config.yaml
n_layer: 11
d_model: 128
n_experts: 128
experts_per_token: 4
d_expert: 32
d_shared_expert: 64
activation: "squared_relu"
moe_layers: [3, 4, 5, 6, 7, 8, 9, 10]
router_score: "sigmoid"
normalize_top_k: false
routed_scale: 0.5
balance_loss: 0.0124
balance_bias: false
shared_expert_gate: true
init_std_router: 0.00714
lr_router: 0.000967
vocab_size: 10075
norm: "rmsnorm"
norm_eps: 1e-06
tie_embeddings: true
optimizer: "muon_variant"
lr: 0.00887
beta1: 0.95
grad_clip: 2.0
batch_tokens: 131072
seq_len: 768
train_tokens: 740500000
steps: 5650
dataset: "wikipedia_en"
Below are experts of layer 6 (counted from 0) of a mixture-of-experts language model. Rows are named up (a neuron's input weights, with its number) and show model dimensions 0-127. Each number is 200 + 30 x the weight over its row's rms, rounded and kept within 0 to 999.
Before each expert's rows: a language model's description of what the expert responds to. This comes from a sample of Wikipedia text that the model never trained on.

# expert 13
What it handles: Mid-word name fragments. Word pieces inside foreign place, person and chemical names, often after "of" or "the", such as Düsseldorf, Ceaușescu, benzazepine, Argentina.
up1,162,193,226,194,200,182,194,211,226,266,163,226,160,222,142,191,183,176,148,247,199,141,169,208,215,251,189,211,230,217,209,219,208,182,135,205,154,217,203,264,195,194,179,166,163,196,206,214,249,208,172,174,191,165,197,178,175,193,232,239,152,223,204,236,233,165,255,198,193,194,239,242,256,223,218,206,229,232,193,210,213,211,164,215,181,194,228,204,145,206,215,157,172,195,193,247,170,207,230,205,220,242,254,236,193,233,154,192,238,231,161,194,188,222,228,255,185,186,160,192,185,208,223,124,200,221,223,243
up2,170,211,260,166,196,169,221,183,175,140,185,182,198,242,184,246,185,170,187,235,244,183,271,199,201,219,181,213,244,192,166,174,172,225,159,156,192,213,185,200,281,187,175,200,233,179,166,227,214,227,212,153,161,214,219,199,229,241,164,190,218,210,177,210,215,227,220,175,167,153,219,211,181,261,217,181,193,169,160,240,281,173,201,212,185,223,170,189,227,185,207,223,215,261,219,216,208,241,225,242,237,259,164,200,174,198,186,220,223,166,201,194,199,158,195,188,227,186,217,238,205,196,158,134,217,250,169,191
up3,174,239,169,199,233,182,200,185,110,179,190,213,193,160,226,169,226,207,190,203,184,175,196,215,189,212,194,233,245,250,190,159,226,172,158,222,207,214,187,191,242,190,200,161,190,226,147,164,196,205,175,211,250,199,167,200,253,213,154,172,204,209,189,230,185,208,203,174,169,206,224,231,205,207,274,196,235,165,171,215,227,234,214,190,199,197,217,97,184,202,243,212,146,266,223,191,130,199,215,225,216,212,252,220,174,156,165,178,200,224,198,246,229,172,200,196,201,160,173,250,167,192,162,200,165,221,154,209
up4,181,207,210,201,228,189,206,160,125,192,167,157,192,204,164,231,241,206,184,222,168,168,134,212,188,237,189,207,220,238,197,195,282,167,163,177,200,256,205,170,168,201,208,227,216,232,227,268,155,190,194,237,231,219,186,221,207,174,196,170,252,240,166,215,165,175,172,206,198,196,230,232,171,161,187,182,181,183,253,200,199,214,160,204,176,182,174,189,197,232,204,123,228,163,205,227,251,249,237,182,226,141,238,168,162,198,207,162,224,237,160,236,210,224,172,177,200,184,167,189,242,188,223,200,200,248,195,191
up5,183,174,204,183,207,211,189,180,208,176,246,208,204,139,176,179,208,208,234,214,147,213,200,197,161,212,152,227,198,222,162,156,149,215,147,191,146,222,225,202,224,151,154,193,227,284,112,162,209,201,228,155,171,254,204,183,252,163,168,184,186,251,187,215,222,221,160,173,220,167,200,184,180,200,190,201,186,156,172,189,219,225,175,143,188,148,196,187,170,198,139,226,231,193,202,219,145,224,208,197,227,199,221,187,196,173,180,244,178,209,202,187,199,183,160,189,213,215,134,189,197,207,237,204,244,151,197,177
up6,197,191,194,117,206,205,205,194,159,229,192,211,188,259,197,207,200,190,163,200,187,173,182,234,168,156,181,204,196,213,202,195,214,177,231,220,184,201,226,119,186,191,168,212,155,168,184,213,216,178,138,151,166,209,165,192,189,207,192,230,206,225,187,233,204,161,248,181,193,230,222,259,168,260,171,215,222,230,196,172,252,201,202,268,160,188,196,157,197,231,211,168,183,171,242,184,188,215,201,258,197,217,214,208,130,188,157,221,239,147,222,188,221,247,229,254,172,187,204,195,253,143,214,169,162,227,210,177
up7,155,179,214,159,217,202,223,175,220,183,211,227,222,188,182,247,169,155,196,173,225,204,206,202,224,210,247,192,201,208,202,221,215,194,191,216,234,214,239,205,198,213,157,212,217,282,175,190,247,244,193,124,213,218,171,240,257,175,136,156,189,243,253,211,199,199,217,138,195,233,147,233,212,212,141,175,159,168,219,231,249,216,205,213,203,190,169,167,177,175,231,231,173,230,203,190,199,126,238,154,199,138,220,119,207,149,221,197,185,192,192,175,206,191,200,199,186,212,208,223,201,169,205,227,184,181,188,178
up8,197,224,153,212,266,185,189,181,157,171,217,211,192,191,164,211,165,217,177,164,237,195,186,213,204,288,156,203,266,306,220,188,192,180,151,217,167,180,219,220,205,199,233,192,192,170,188,232,194,174,157,163,240,202,227,167,199,204,200,238,242,241,198,202,140,224,236,155,181,185,191,211,259,187,215,207,209,187,155,239,269,189,181,207,200,185,185,177,164,176,218,179,152,223,246,225,239,204,222,201,211,221,221,172,158,154,166,160,216,199,152,192,201,207,213,202,200,209,171,217,196,154,173,187,157,207,181,189
up9,192,172,219,222,266,146,178,180,160,197,193,200,218,221,173,209,223,210,201,193,180,191,197,178,156,223,134,186,223,249,147,145,192,194,143,191,142,232,176,202,263,233,168,207,187,239,141,154,224,155,186,187,205,226,225,199,218,192,168,209,201,200,205,237,204,191,181,232,180,215,187,214,215,217,199,183,171,168,197,187,244,219,190,136,167,173,271,174,240,151,200,235,195,169,262,208,214,190,189,151,230,236,198,226,190,142,182,243,208,232,164,193,217,171,222,233,209,214,239,230,165,221,184,207,214,237,148,170
up10,137,220,225,173,262,201,185,201,178,167,217,201,192,152,124,192,212,183,205,166,209,252,155,245,190,183,216,203,175,241,213,130,185,193,159,217,178,240,216,146,199,201,150,192,140,220,163,199,225,230,187,192,252,190,163,249,217,213,200,203,159,245,160,188,186,216,213,199,219,176,189,235,219,225,188,213,250,194,209,195,202,182,197,192,191,214,181,110,219,237,210,190,174,185,242,242,200,198,231,206,165,165,190,176,216,177,229,211,171,214,204,149,189,171,220,192,250,198,217,172,140,214,234,250,152,242,175,188
up11,160,168,152,109,197,223,210,213,157,189,160,182,197,182,177,219,196,264,204,206,163,175,170,234,237,209,167,239,214,211,200,222,200,219,151,223,172,208,241,141,198,217,203,161,263,209,187,221,213,242,239,130,196,216,223,180,193,236,219,187,219,162,208,251,197,199,242,222,192,193,228,202,190,212,210,180,242,160,225,156,202,184,180,165,194,179,175,216,106,204,236,173,188,194,206,200,201,185,298,209,194,214,207,211,186,231,213,213,223,162,201,191,175,229,201,171,219,190,192,224,179,147,229,257,194,180,245,188
up12,226,170,199,203,246,165,222,150,134,217,205,215,187,154,141,224,213,224,177,226,212,197,197,198,214,226,166,169,216,252,190,227,241,218,146,219,186,245,217,205,215,167,140,216,241,152,168,259,168,197,142,147,231,154,223,223,222,193,221,220,218,219,196,206,199,208,236,188,207,210,190,250,202,199,205,176,184,176,176,206,247,233,166,173,179,181,192,118,155,174,201,178,184,217,216,220,176,180,221,163,258,168,249,206,181,225,209,235,231,173,155,184,185,219,205,195,198,182,186,190,235,191,217,195,164,199,107,210
up13,190,203,164,169,228,187,190,192,137,206,229,213,264,224,213,253,222,264,266,210,176,221,201,172,180,252,158,167,190,233,244,151,183,180,146,196,183,162,193,199,208,205,194,218,200,204,193,192,258,158,182,187,209,200,172,175,162,202,217,173,267,216,158,241,144,206,271,218,183,196,230,215,220,221,215,243,191,172,202,246,225,209,168,248,218,213,258,184,138,183,218,195,189,218,217,190,243,163,231,187,195,216,186,222,163,234,181,146,232,197,241,186,186,218,256,229,204,217,194,218,206,243,225,201,189,209,162,213
up14,184,191,210,201,282,218,196,140,172,166,211,221,226,177,156,164,172,203,198,194,246,176,226,232,150,241,199,227,185,248,147,213,224,221,191,216,207,214,218,240,200,167,208,219,212,174,176,233,230,205,183,120,230,192,156,190,254,189,198,217,234,191,212,235,200,188,240,169,193,188,174,246,205,178,252,192,177,192,205,217,302,255,203,230,236,190,174,175,175,171,222,229,155,208,216,221,191,222,226,213,234,206,224,192,196,212,202,241,247,195,196,200,139,240,182,201,183,202,182,223,145,164,173,192,144,176,174,234
up15,176,229,217,210,195,161,247,173,178,164,166,159,238,202,124,267,223,221,184,235,245,193,192,220,202,225,247,212,199,217,213,204,243,187,169,197,217,238,215,234,234,158,161,228,227,180,228,204,211,195,211,202,211,217,174,238,212,188,202,212,241,189,220,239,225,229,211,130,182,195,172,189,239,179,264,207,188,152,139,223,217,197,198,239,230,218,215,188,222,200,186,152,239,213,221,270,203,231,183,139,234,145,194,208,240,217,198,252,210,234,189,231,192,218,177,220,167,187,188,202,173,204,202,183,161,290,193,182
up16,210,232,215,201,209,196,207,164,162,181,148,242,210,226,193,186,160,143,211,219,214,182,189,243,188,217,224,195,176,251,244,153,244,219,135,190,192,163,166,226,199,221,199,140,182,267,192,157,180,155,159,197,236,172,208,173,208,180,251,218,191,156,176,184,203,199,188,177,176,194,193,268,223,192,182,182,206,193,169,232,286,186,194,198,252,190,189,154,179,174,193,205,217,167,180,202,223,241,228,225,191,212,208,198,239,200,246,200,242,140,174,211,159,219,203,148,174,214,179,169,191,155,173,227,156,149,178,177
up17,102,228,239,200,215,181,208,158,257,199,197,250,191,204,200,184,214,219,143,225,167,175,194,206,223,186,159,183,237,187,191,249,219,147,183,177,188,200,203,194,181,165,206,163,205,199,153,211,207,157,219,149,152,224,201,192,214,155,260,199,195,208,203,241,217,227,207,191,187,199,180,202,202,157,181,183,225,199,242,225,248,199,205,204,169,195,200,128,157,213,188,190,208,185,237,254,173,233,193,259,247,173,227,191,148,233,205,202,214,198,158,206,211,205,222,149,162,203,177,251,229,162,141,217,147,179,148,196

# expert 24
What it handles: Mid-word place-name pieces. Inner pieces of European place names, surnames and species names, such as eld in Düsseldorf, ef in Rockefeller, berg, burg.
up0,213,165,220,183,177,224,197,179,184,216,197,255,155,193,196,212,117,231,178,183,197,181,213,239,183,226,189,237,207,218,194,228,217,195,169,135,201,213,222,242,239,209,168,183,201,172,186,176,198,206,180,256,185,175,200,147,293,216,166,212,200,232,216,205,174,172,206,230,210,189,190,187,230,179,195,207,234,176,188,209,212,259,231,175,233,237,227,222,149,170,234,237,149,210,173,181,161,168,251,166,253,215,163,212,213,158,254,226,189,149,168,192,163,200,183,188,202,254,161,197,163,196,173,197,173,210,128,231
up1,184,194,230,189,196,185,193,182,183,195,236,226,209,209,182,186,237,190,185,216,266,259,209,216,169,228,229,202,201,217,205,143,227,239,158,211,214,189,198,222,187,162,133,175,231,198,175,148,275,214,179,200,232,188,251,227,197,222,163,164,172,199,179,215,178,205,198,204,145,205,201,218,223,250,193,153,248,207,171,283,232,198,190,263,194,160,214,195,227,206,231,181,189,184,187,185,259,216,206,183,227,194,258,184,187,153,162,244,225,177,210,221,209,177,262,191,211,220,214,189,154,163,181,162,200,228,237,131
up2,210,254,160,210,240,178,181,183,255,200,207,222,156,123,170,196,206,239,157,194,210,188,166,250,247,234,150,188,261,206,201,199,221,228,164,221,211,199,184,255,190,177,209,217,230,183,170,197,225,208,180,174,214,239,207,246,256,172,180,187,201,225,230,222,225,209,240,179,186,277,226,220,226,230,181,207,199,205,194,216,193,159,193,241,140,226,186,221,131,180,197,209,227,239,205,218,164,148,222,210,188,154,251,226,179,223,195,224,213,218,200,154,181,153,251,170,211,195,174,154,170,239,203,186,155,203,192,219
up3,226,188,214,200,226,168,213,180,186,186,150,201,204,149,177,204,207,261,177,168,176,147,162,222,203,187,227,200,236,281,247,249,242,237,163,208,215,217,211,240,158,214,167,211,237,193,200,158,263,188,203,173,192,222,259,192,196,162,185,178,228,160,193,249,271,179,212,169,161,228,228,215,229,197,158,209,247,173,196,138,236,180,195,206,152,229,197,202,198,226,245,158,212,184,200,229,173,155,228,201,164,163,187,197,156,227,206,174,257,182,200,210,199,173,182,227,176,189,196,254,173,185,173,191,201,192,159,180
up4,186,222,221,203,197,213,259,180,199,173,150,196,216,218,199,255,215,183,186,185,212,186,223,222,168,204,226,206,213,202,211,173,206,234,156,158,182,244,201,205,177,214,195,169,195,161,179,175,201,211,169,166,178,235,201,164,275,157,233,198,233,246,215,221,216,201,237,159,252,241,196,199,174,188,238,226,241,168,232,247,251,248,209,249,147,154,214,188,165,160,216,210,232,204,179,233,174,242,247,176,259,252,166,251,176,221,203,196,206,158,233,191,197,185,185,181,210,189,161,247,173,141,177,183,192,132,184,200
up5,189,205,195,242,205,204,218,199,201,189,205,181,262,164,117,222,227,267,205,171,196,192,176,146,200,197,202,193,235,202,212,213,192,219,176,235,275,221,204,182,193,200,223,233,227,209,186,198,193,197,167,192,221,188,231,163,223,207,211,236,221,170,157,280,176,257,221,171,169,181,226,177,232,185,259,203,190,197,218,267,209,264,176,186,215,203,150,163,186,224,276,259,203,248,185,193,193,220,196,171,187,173,243,162,165,214,214,221,211,192,216,208,144,175,248,181,234,177,195,175,167,164,168,180,186,214,175,232
up6,178,145,197,165,264,186,265,177,190,102,197,231,192,220,186,221,219,253,177,188,235,176,207,184,297,211,186,199,192,215,183,162,248,231,151,186,228,211,225,247,185,180,159,175,216,164,207,182,184,190,194,154,186,184,143,220,242,171,227,158,211,204,207,192,219,224,202,221,194,216,200,192,197,199,200,169,160,146,213,244,224,231,203,137,206,239,206,215,170,141,204,180,226,152,210,261,205,248,207,222,219,204,215,203,189,179,207,250,230,204,204,191,219,204,225,203,207,234,154,234,183,203,145,218,213,205,180,210
up7,176,201,197,173,236,181,229,208,258,138,226,201,213,199,185,215,180,221,185,193,223,228,200,176,216,245,147,234,216,208,206,167,208,169,143,200,223,131,173,204,196,182,227,183,237,142,170,218,212,228,162,196,201,169,229,213,218,174,249,179,207,160,209,155,131,205,213,182,181,162,177,152,240,238,207,196,242,181,191,188,189,276,268,168,169,183,166,182,204,209,196,191,171,220,267,224,198,184,192,225,249,184,276,182,203,219,221,239,217,165,220,261,179,209,208,174,217,258,216,182,192,197,154,231,194,193,188,189
up8,228,188,165,194,195,238,184,171,123,189,159,232,226,164,215,200,194,202,206,217,184,159,173,229,238,279,172,191,205,227,204,223,226,189,215,152,222,206,230,181,192,157,155,261,238,224,186,231,196,213,140,157,214,170,204,207,247,189,180,156,185,176,221,229,224,183,202,187,190,263,187,253,219,183,207,201,251,149,215,239,222,242,154,201,185,206,146,203,158,181,200,210,225,172,139,192,199,169,236,174,211,180,180,186,218,190,210,227,192,154,188,217,208,226,188,160,253,230,193,187,273,176,202,130,190,202,185,218
up9,188,164,197,177,234,227,234,199,235,183,160,241,184,158,194,216,194,218,204,227,213,173,197,183,193,212,190,173,206,239,196,212,177,192,210,239,253,205,147,255,236,200,156,212,183,209,105,261,199,202,236,152,187,226,179,183,194,179,220,244,193,224,162,202,210,146,196,179,195,179,224,179,226,207,185,234,223,200,219,189,273,186,191,187,231,230,205,168,170,238,260,155,169,253,189,185,177,168,197,185,186,206,220,227,166,225,207,178,143,207,160,250,187,224,184,191,237,220,155,258,159,138,172,181,160,233,236,193
up10,175,204,196,218,248,201,184,171,190,247,160,203,194,180,191,198,231,215,202,176,222,114,229,212,214,230,215,199,206,201,199,140,198,221,197,230,184,200,226,175,207,227,162,166,165,190,115,188,218,213,143,173,208,193,215,232,245,229,253,202,196,241,222,231,199,197,188,208,221,214,239,215,209,245,211,196,165,223,168,216,221,232,273,164,178,192,229,204,190,221,215,171,212,193,236,250,176,203,242,199,252,173,107,196,215,176,186,233,149,198,148,167,179,213,214,180,188,177,170,246,165,165,157,231,146,162,213,173
up11,164,235,163,198,199,216,203,190,154,154,236,185,183,216,146,226,210,196,204,186,178,172,164,188,216,231,209,220,208,215,221,187,244,209,154,205,260,177,188,223,226,190,191,201,233,218,173,194,218,196,206,189,238,188,231,201,177,136,189,214,212,196,272,229,210,232,204,225,210,219,190,146,201,159,211,262,219,133,214,232,247,285,234,130,167,155,192,175,200,240,180,191,207,183,189,263,148,196,231,187,168,227,200,217,205,261,172,229,176,175,209,214,173,187,198,128,201,184,249,221,230,181,199,233,196,187,206,161
up12,229,191,174,156,220,184,262,145,218,167,231,225,142,210,150,228,197,203,150,252,157,239,139,166,197,189,205,148,219,219,243,190,271,127,178,240,235,218,189,172,167,168,192,194,192,242,202,203,200,210,190,184,213,175,192,188,243,164,193,237,264,172,225,217,184,171,252,194,233,235,213,212,182,184,212,217,202,192,263,247,244,226,186,160,208,221,210,200,187,189,207,222,194,214,166,166,171,213,188,224,208,171,210,162,191,247,170,218,191,157,212,266,181,182,220,182,197,182,150,212,198,178,174,228,175,197,217,236
up13,198,181,167,159,212,201,265,134,181,203,125,170,207,204,162,222,219,160,272,171,210,187,171,210,261,277,177,143,223,245,168,180,182,238,171,213,189,170,193,206,180,178,204,172,196,203,180,211,248,186,178,205,200,185,207,180,187,193,211,187,230,224,157,253,210,163,222,212,184,194,192,217,249,177,192,166,258,193,175,234,250,259,152,236,240,180,209,189,197,161,214,172,176,164,208,237,234,186,194,193,197,196,239,222,171,183,233,196,192,190,206,238,248,206,240,174,211,198,166,252,184,191,208,185,133,228,193,202
up14,167,165,195,192,225,187,251,131,211,193,200,220,204,222,135,209,244,220,179,216,179,170,224,201,155,210,213,167,138,212,183,197,226,187,184,151,222,221,163,209,236,257,178,188,215,204,202,134,236,177,168,181,227,202,208,186,239,162,240,189,217,176,190,224,164,193,213,232,158,193,235,144,175,210,224,191,215,208,194,229,290,234,217,192,218,183,204,158,194,199,249,201,181,206,241,167,149,195,216,160,165,233,195,173,186,177,162,202,189,149,198,224,185,250,260,204,278,185,223,192,203,204,214,220,219,205,260,235
up15,168,235,142,210,216,179,202,158,186,140,171,186,241,196,178,192,175,179,203,210,261,141,205,181,160,260,217,230,206,241,244,153,136,202,184,226,128,189,221,228,207,262,200,189,265,202,165,232,236,243,160,219,251,223,206,187,216,182,244,201,260,206,208,211,176,204,208,162,183,204,216,188,206,239,191,205,241,229,156,248,233,161,213,230,186,191,206,200,184,162,224,188,179,256,194,234,174,188,216,206,210,161,176,218,220,222,182,203,177,207,221,197,159,194,233,194,218,162,206,183,175,203,182,231,130,186,159,199
up16,202,193,196,163,247,186,206,199,166,229,187,169,162,190,174,196,170,227,201,170,206,234,176,204,222,229,229,158,177,237,185,202,202,224,165,199,229,174,208,202,235,164,131,206,187,196,173,176,198,171,177,216,197,153,221,201,202,147,184,136,232,192,151,271,175,190,240,189,229,201,213,204,234,183,156,167,154,245,182,266,228,153,207,104,178,208,201,244,160,192,218,204,216,216,192,174,223,221,204,181,156,205,164,193,235,201,244,222,204,175,133,156,186,189,226,136,201,205,153,189,199,169,215,236,195,164,180,241

# expert 59
What it handles: Inner word syllables. Middle syllables of ordinary English words after a short onset, such as em in peacemaking, ag, ardi in guardian, ing.
up3,218,230,147,214,204,212,198,127,163,207,178,222,177,189,201,227,178,212,215,227,213,218,159,192,166,251,131,147,180,216,220,233,185,211,209,203,159,221,152,230,185,164,195,175,222,123,164,231,246,215,166,167,188,249,231,236,200,206,205,202,182,213,257,242,241,207,229,187,218,212,175,192,211,195,243,166,183,193,229,198,225,190,239,277,187,222,163,163,172,236,164,167,201,187,213,251,158,226,172,194,206,226,231,208,221,140,197,212,170,154,165,183,196,228,194,171,156,191,243,258,184,227,182,190,186,218,172,194
up4,176,186,210,156,194,159,247,171,172,162,173,179,187,194,183,221,168,261,151,243,164,160,197,235,252,218,173,236,222,236,183,210,180,163,154,208,155,222,172,177,209,172,204,268,221,191,180,271,208,199,213,195,214,202,228,160,201,217,158,223,214,182,219,199,181,202,256,153,149,202,205,212,199,243,251,189,242,165,195,218,230,253,190,219,208,201,188,174,181,206,221,211,203,185,219,160,219,162,244,192,202,210,173,228,164,129,172,173,218,210,219,251,166,189,180,242,193,144,188,198,242,239,169,159,151,204,231,199
up5,184,206,247,151,213,149,276,193,152,169,210,233,206,211,200,240,177,226,232,197,249,267,186,219,175,240,208,225,208,197,211,207,200,169,160,116,219,218,194,260,195,172,152,184,218,250,191,220,203,175,215,233,210,202,238,138,265,195,231,225,230,235,215,258,185,160,191,206,177,199,220,197,199,216,203,194,153,213,150,238,241,229,239,205,199,157,197,175,188,164,235,194,192,219,215,213,185,233,205,163,153,166,234,171,169,145,232,181,154,191,191,207,203,171,248,199,227,202,168,194,159,172,193,191,203,195,203,210
up6,251,221,194,181,206,229,208,196,199,211,266,239,186,217,182,196,227,239,213,201,258,182,167,223,188,181,176,221,194,213,172,204,226,188,205,149,245,222,259,254,215,212,212,200,224,205,164,209,203,189,157,156,222,158,134,157,205,215,189,189,181,211,254,244,233,208,241,179,169,190,225,212,208,192,224,198,194,185,190,238,246,220,256,179,197,151,182,159,162,187,206,246,178,202,231,156,181,251,252,171,204,202,260,218,170,148,192,173,213,192,241,188,173,174,219,209,117,210,167,188,197,170,220,191,144,242,163,222
up7,172,214,213,185,266,207,224,213,198,163,213,170,245,152,174,166,176,259,169,221,188,182,198,195,189,260,165,195,140,220,199,160,231,204,177,240,227,235,175,263,198,165,158,186,243,243,210,224,275,203,158,229,178,232,207,225,177,233,165,212,223,157,181,192,143,257,160,155,205,182,211,207,178,221,191,219,145,215,173,208,222,169,202,182,235,221,209,198,136,192,230,254,180,205,200,224,219,179,183,192,212,222,159,246,142,202,234,160,207,226,170,207,237,200,212,182,244,189,161,230,203,207,207,215,193,223,228,214
up8,171,179,156,142,188,144,239,177,197,205,248,198,228,179,215,237,196,229,196,170,222,149,167,216,191,199,203,157,202,198,194,210,234,198,134,201,247,182,215,162,180,207,209,200,259,210,179,196,216,196,171,167,235,207,196,222,210,213,193,207,252,179,158,246,243,221,246,169,143,221,178,233,183,217,260,264,188,167,198,254,190,243,221,150,196,146,221,166,198,194,214,215,202,222,155,173,182,180,203,176,173,224,161,221,160,213,221,209,222,188,212,249,212,233,225,210,140,241,125,180,230,205,181,159,214,229,176,191
up9,163,171,178,192,239,228,204,201,162,202,180,179,281,174,171,210,180,178,239,147,217,183,191,185,197,181,171,192,192,275,173,207,220,149,185,201,222,192,179,202,175,167,219,234,174,214,170,252,217,190,147,215,239,178,230,191,195,220,191,228,267,233,231,227,177,216,193,199,180,214,218,225,175,136,217,283,232,166,248,250,241,165,167,198,204,249,246,176,202,235,242,185,230,191,181,197,158,203,152,183,232,144,194,190,203,198,245,244,231,163,177,158,235,174,212,233,212,225,188,208,224,188,168,197,186,192,188,182
up10,200,186,172,208,219,198,193,160,161,192,227,198,182,178,211,198,271,269,184,201,191,208,234,167,139,211,176,203,239,201,241,207,193,220,194,173,259,247,201,210,169,199,168,244,205,174,173,259,216,213,204,161,192,243,207,153,235,163,166,218,205,218,199,180,202,269,245,173,222,220,221,226,231,227,211,205,215,236,171,182,230,197,222,180,120,229,202,183,214,185,200,210,153,220,180,191,193,124,241,143,242,129,227,204,221,197,137,203,172,157,232,181,155,212,173,186,211,167,177,190,215,214,220,168,182,228,216,178
up11,194,237,155,219,199,148,239,140,142,163,203,211,241,193,184,231,188,229,160,218,237,214,216,199,183,223,168,210,194,295,215,190,219,189,149,212,222,216,210,208,184,174,145,174,216,226,161,242,208,222,181,137,198,204,190,143,224,150,229,170,222,251,233,244,161,244,203,224,138,214,210,223,199,180,186,235,193,216,189,236,253,230,207,212,217,184,241,194,200,187,158,250,164,222,208,172,179,240,203,175,205,190,229,180,142,223,187,215,206,207,182,213,228,156,181,163,234,191,188,232,200,187,186,234,156,226,170,167
up12,158,199,193,184,205,172,230,166,160,207,209,229,265,178,185,277,210,193,202,236,243,186,205,245,203,229,215,220,258,249,198,185,178,217,152,212,248,198,189,193,168,149,169,170,235,176,179,227,212,216,175,172,180,208,192,185,230,215,215,198,205,208,183,206,179,227,258,161,170,241,174,241,193,197,209,223,167,179,226,216,260,256,222,181,253,241,239,180,175,192,200,182,174,169,269,236,177,195,264,154,231,217,214,170,173,211,162,200,193,201,157,220,211,192,236,195,244,205,200,233,205,171,158,217,169,212,139,247
up13,152,195,105,188,189,138,197,151,181,249,192,202,208,168,197,221,181,184,201,215,216,224,216,224,157,245,231,190,135,247,204,155,192,211,138,194,168,232,241,206,204,204,252,126,212,206,213,219,214,201,184,197,132,195,202,167,204,187,197,223,223,224,157,240,140,173,223,174,205,175,229,230,167,199,215,198,279,199,190,242,263,216,207,200,202,205,174,190,188,179,216,262,194,221,239,209,155,179,200,140,174,202,234,185,178,215,177,195,192,189,199,230,214,186,200,192,222,238,160,186,213,206,177,167,173,235,229,215
up14,150,234,163,211,184,165,182,201,172,229,219,201,203,179,211,235,170,254,201,222,231,170,200,192,173,230,197,236,198,206,177,199,232,235,141,226,146,207,230,232,232,195,186,161,194,244,204,239,216,266,215,195,185,248,153,186,160,187,214,224,245,231,176,221,135,198,175,226,142,173,196,214,225,202,207,235,150,177,163,241,244,165,198,178,177,171,246,170,235,157,141,183,225,255,225,210,233,180,231,172,208,153,161,197,214,170,147,213,184,229,197,244,244,197,200,182,224,173,206,218,228,192,144,222,209,187,211,177
up15,205,246,173,178,247,199,194,139,141,200,202,275,206,210,200,215,203,260,200,197,268,186,180,208,190,246,216,220,195,277,225,191,218,220,131,219,179,235,191,217,166,160,172,208,257,198,163,241,207,192,183,154,190,175,214,220,227,218,233,180,248,205,214,177,199,174,199,150,169,223,180,217,229,204,224,208,190,179,186,234,290,198,211,191,216,244,233,177,167,217,175,144,176,220,191,201,170,228,226,194,193,186,209,187,152,153,190,241,217,229,179,226,154,194,185,188,184,222,206,230,251,210,143,231,193,221,186,222
up16,200,179,187,214,206,182,226,102,190,232,186,213,221,194,314,210,207,229,188,194,200,195,213,210,228,205,232,229,224,199,195,171,217,199,150,241,209,230,191,215,182,190,191,189,214,218,185,204,231,174,138,203,200,232,199,190,238,207,227,219,178,208,203,188,190,201,258,237,216,188,178,215,196,218,222,204,221,168,181,175,197,186,200,244,206,141,235,147,129,239,233,175,161,228,184,229,200,170,163,145,195,166,189,184,158,202,158,240,193,245,211,181,207,167,199,180,258,209,221,283,146,167,216,204,182,165,242,235
up17,195,213,200,168,218,153,213,180,194,199,186,204,184,192,138,203,197,209,194,187,208,170,227,227,199,253,183,206,217,197,171,168,215,180,147,212,137,251,228,245,202,116,169,215,235,176,157,223,232,201,203,177,173,177,209,212,162,165,219,209,141,174,254,242,192,215,216,190,204,169,229,185,214,177,189,199,211,126,223,212,244,251,169,201,222,183,185,192,191,166,146,233,206,193,199,177,259,252,183,169,230,171,202,203,143,226,196,247,166,199,227,164,181,210,223,249,225,158,137,242,183,189,210,220,174,215,175,260
up18,163,212,165,220,259,147,211,207,188,205,215,216,227,171,176,185,183,251,160,232,188,204,168,201,199,239,187,243,273,226,225,203,259,202,126,230,174,207,186,210,189,190,181,190,164,232,126,243,243,221,119,153,201,191,201,188,193,209,180,166,215,214,232,233,177,242,256,201,186,245,205,232,246,224,221,196,211,171,179,219,272,192,156,193,200,200,228,113,166,191,213,193,156,235,201,220,190,208,200,183,212,212,203,154,180,154,191,229,209,222,223,153,231,193,246,210,200,195,198,166,201,200,182,201,183,188,186,212
up19,164,218,224,200,202,196,192,206,187,180,244,187,174,185,166,170,182,253,182,248,201,152,216,209,162,199,183,104,199,197,186,162,281,205,127,192,156,183,189,195,175,184,233,169,203,201,198,225,244,214,188,197,232,216,148,153,178,199,263,169,197,231,257,248,162,165,244,121,216,240,173,198,155,228,212,188,188,208,175,199,213,204,233,165,208,214,194,174,193,204,197,167,227,231,181,222,230,245,205,140,205,157,195,208,186,135,188,178,229,200,183,149,196,204,227,196,234,186,191,210,231,225,188,214,163,197,180,197